Weights of a small mixture-of-experts language model, trained from scratch on English Wikipedia.
Size: 13 layers, width 448.
Experts: 16 experts in each of 12 layers, 832 squared ReLU neurons an expert, 1 pick a token.
Training: a variant of Adam for the experts, 2078M tokens, 15165 steps.
Below are experts of layer 9 (counted from 0) of a mixture-of-experts language model. Rows are named router (the router's row for the expert) and show model dimensions 336-391. Each number is 128 + 24 x the weight over its row's rms, rounded and kept within 0 to 255.
Before each expert's rows: a language model's description of what the expert responds to. This comes from a sample of Wikipedia text that the model never trained on.

# expert 1
What it handles: Place-name inner syllables
router [ 88 217  89 175 102 144 138 143 139  84  96 127 125 126 145 116 136 127 174 136 121 124 115 108 120  94 134 111 133 162  88  93 107 162 118 132 121 129 114  64 110 145 128 103 149 152 108 116 147 112 138 111 140 124 130 128]

# expert 13
What it handles: Codes and proper-name pieces
router [139 255 130 166 133 151 122  60 143 106 132 156 137 114 148 123 115  98 118 141 124 116 129 132 155 121 111 140 108 141 114 113   0 148 128 120 149  94 117 126 107 102 120 117 112 151 126 136 130 119 131 127 135 130 113 151]

# expert 3
What it handles: Name-initial capitalized words
router [138 165 124 171 156 132 103 124 163 102 128 108 147 118 133 143 145 149 113 146 145 134 115 109 147 110 118 109 151 120 118 108 123 135 136 120 126 162 131  93 144 145 180  96 157 122 136 151  79 105 169 125 102  97 160 100]

# expert 0
What it handles: Numeric and unit completions
router [100 225 118 159 167 113 125 145 127 129 140 153 106 134 152 114 116 138 148 127 144 133  99 140 125 142 115 145 116  90 135  95  42 114 160  99 144  98  82 116 118  68 134  94 114 129 150 165 118 116 156 129 132 107 104 165]

# expert 11
What it handles: Pronouns and line breaks
router [141 103 117 146 128 116 133 118 162 110 157 119  92 126 143 135 131 103  79 133 127  85 141 140 104 127 128 116  90 138 124  99 161 115 141 144 107 141 179 126 151 127 130 118 142 108 132 151 138 160 114 107 140 115 134 173]

# expert 9
What it handles: Connectives in names, tables
router [108  85 151 159 118 152 115 119 134 126 103 157 159 127 142  97 144 122 141 114 116  79 114 116  96  89 144 117 132 125 112 133 121 145 150 131 120 137 155 125 105 122 115  77 129  95 126 143 150 105 129 111 116 141  94 104]

# expert 10
What it handles: Indefinite articles, quantifiers
router [148 102 137 138 142 146 138  71 119 146 151 142 141 125 148 108 136 121 144 133 128 120 174 133 165 116 141 131 165 117 112 109 109  96 123  76 152 124 120 124 133 131 157 130 120 148 128  93 142 125 119 164 154 134 135 178]

# expert 14
What it handles: Blank cells and coordinates
router [121 180 110 147  93 117 148 115 108 127 137 133 141 118  97 141 122 123 142 114  91 111 138 110 160 149 115  82 133 146 142 121 234 140 147 102 101 150 174 127  99 122 166 123 127 158 150  99 109  86 152 184 155 112 145  94]

# expert 4
What it handles: Head nouns after articles
router [124  39 132 156  87 128 121  61 155 124 144 147 131 118 123 119 107 136 164 153 136 115 131 151 124 127 165 124 126 117 107 127  26 140 150 109 138 160 155 125 137 139 134  92 156 117 120 153 125 123 181 168 125 120 147 154]

# expert 8
What it handles: Sentence and section boundaries
router [128 126 126 118 125 139 103 143 153 148 129 123 130 131 142 134 157 103 103 127 153 101 108  95 141 153 141 129 189  87 117 155 133 151 151  90 128 134 149 157 121 100 122 149 111 115  95 113 104 143 128 147 152 163 107 137]

# expert 5
What it handles: Numeric separators and symbols
router [144  98 135 138 123 145 172 124 111 100 112 125 198 128 172 106 138 134 153 114 119 108 128 147 118 116 109 115  93 166 105 120 188 134 128 149 151 100 189 130  84 125 115 133 118 124 128  94  74 109 105 104 184  97  87  92]

# expert 2
What it handles: Determiners after prepositions
router [ 94 125 111 128 143  93 131 121 175 134  88 128 108 122 101 114  85 141  90 152 127 119  73 125 150  92 148  75 162  94 140 122 161 166 168 108  95 177 108 120 156 137 163 100 123 119 123  99 113 114 117 135 136 108 149 128]

# expert 6
What it handles: Linking prepositions, table separators
router [100  65 108 126 133 156 125 114 142 106 131 123 110 134 156 108 143 122 162 131 145 121 165 112 126  98 121 130 118 141 134 128 208 113 138 148 135 145 143 149  75  92 124 144 123 112 131  55 158 124 136 110 119  98 139 133]

# expert 12
What it handles: Commas and closing punctuation
router [115  47 136 158 159 137 138  75  83 134 129 133 142 120 149 129 116 115 137 127 118 112 157 102 153 135 138 130 141  98 147 127 166 129 120 104 173 136 156 124 131 100 165 106 155 117  96 117 103 101 111 141 133 135  89 144]

# expert 7
What it handles: Main past-tense verbs
router [127 120 136 148 113 143 118 105 155 136 137 146 114 119 133 176 106 134 118 152 110 141 134 120 164 113 135 153 100 128  96 171 120 130 150 143 135 131 118 120 105 169 105 132 181 106 127  88 120 154 131 151 167 127 117 128]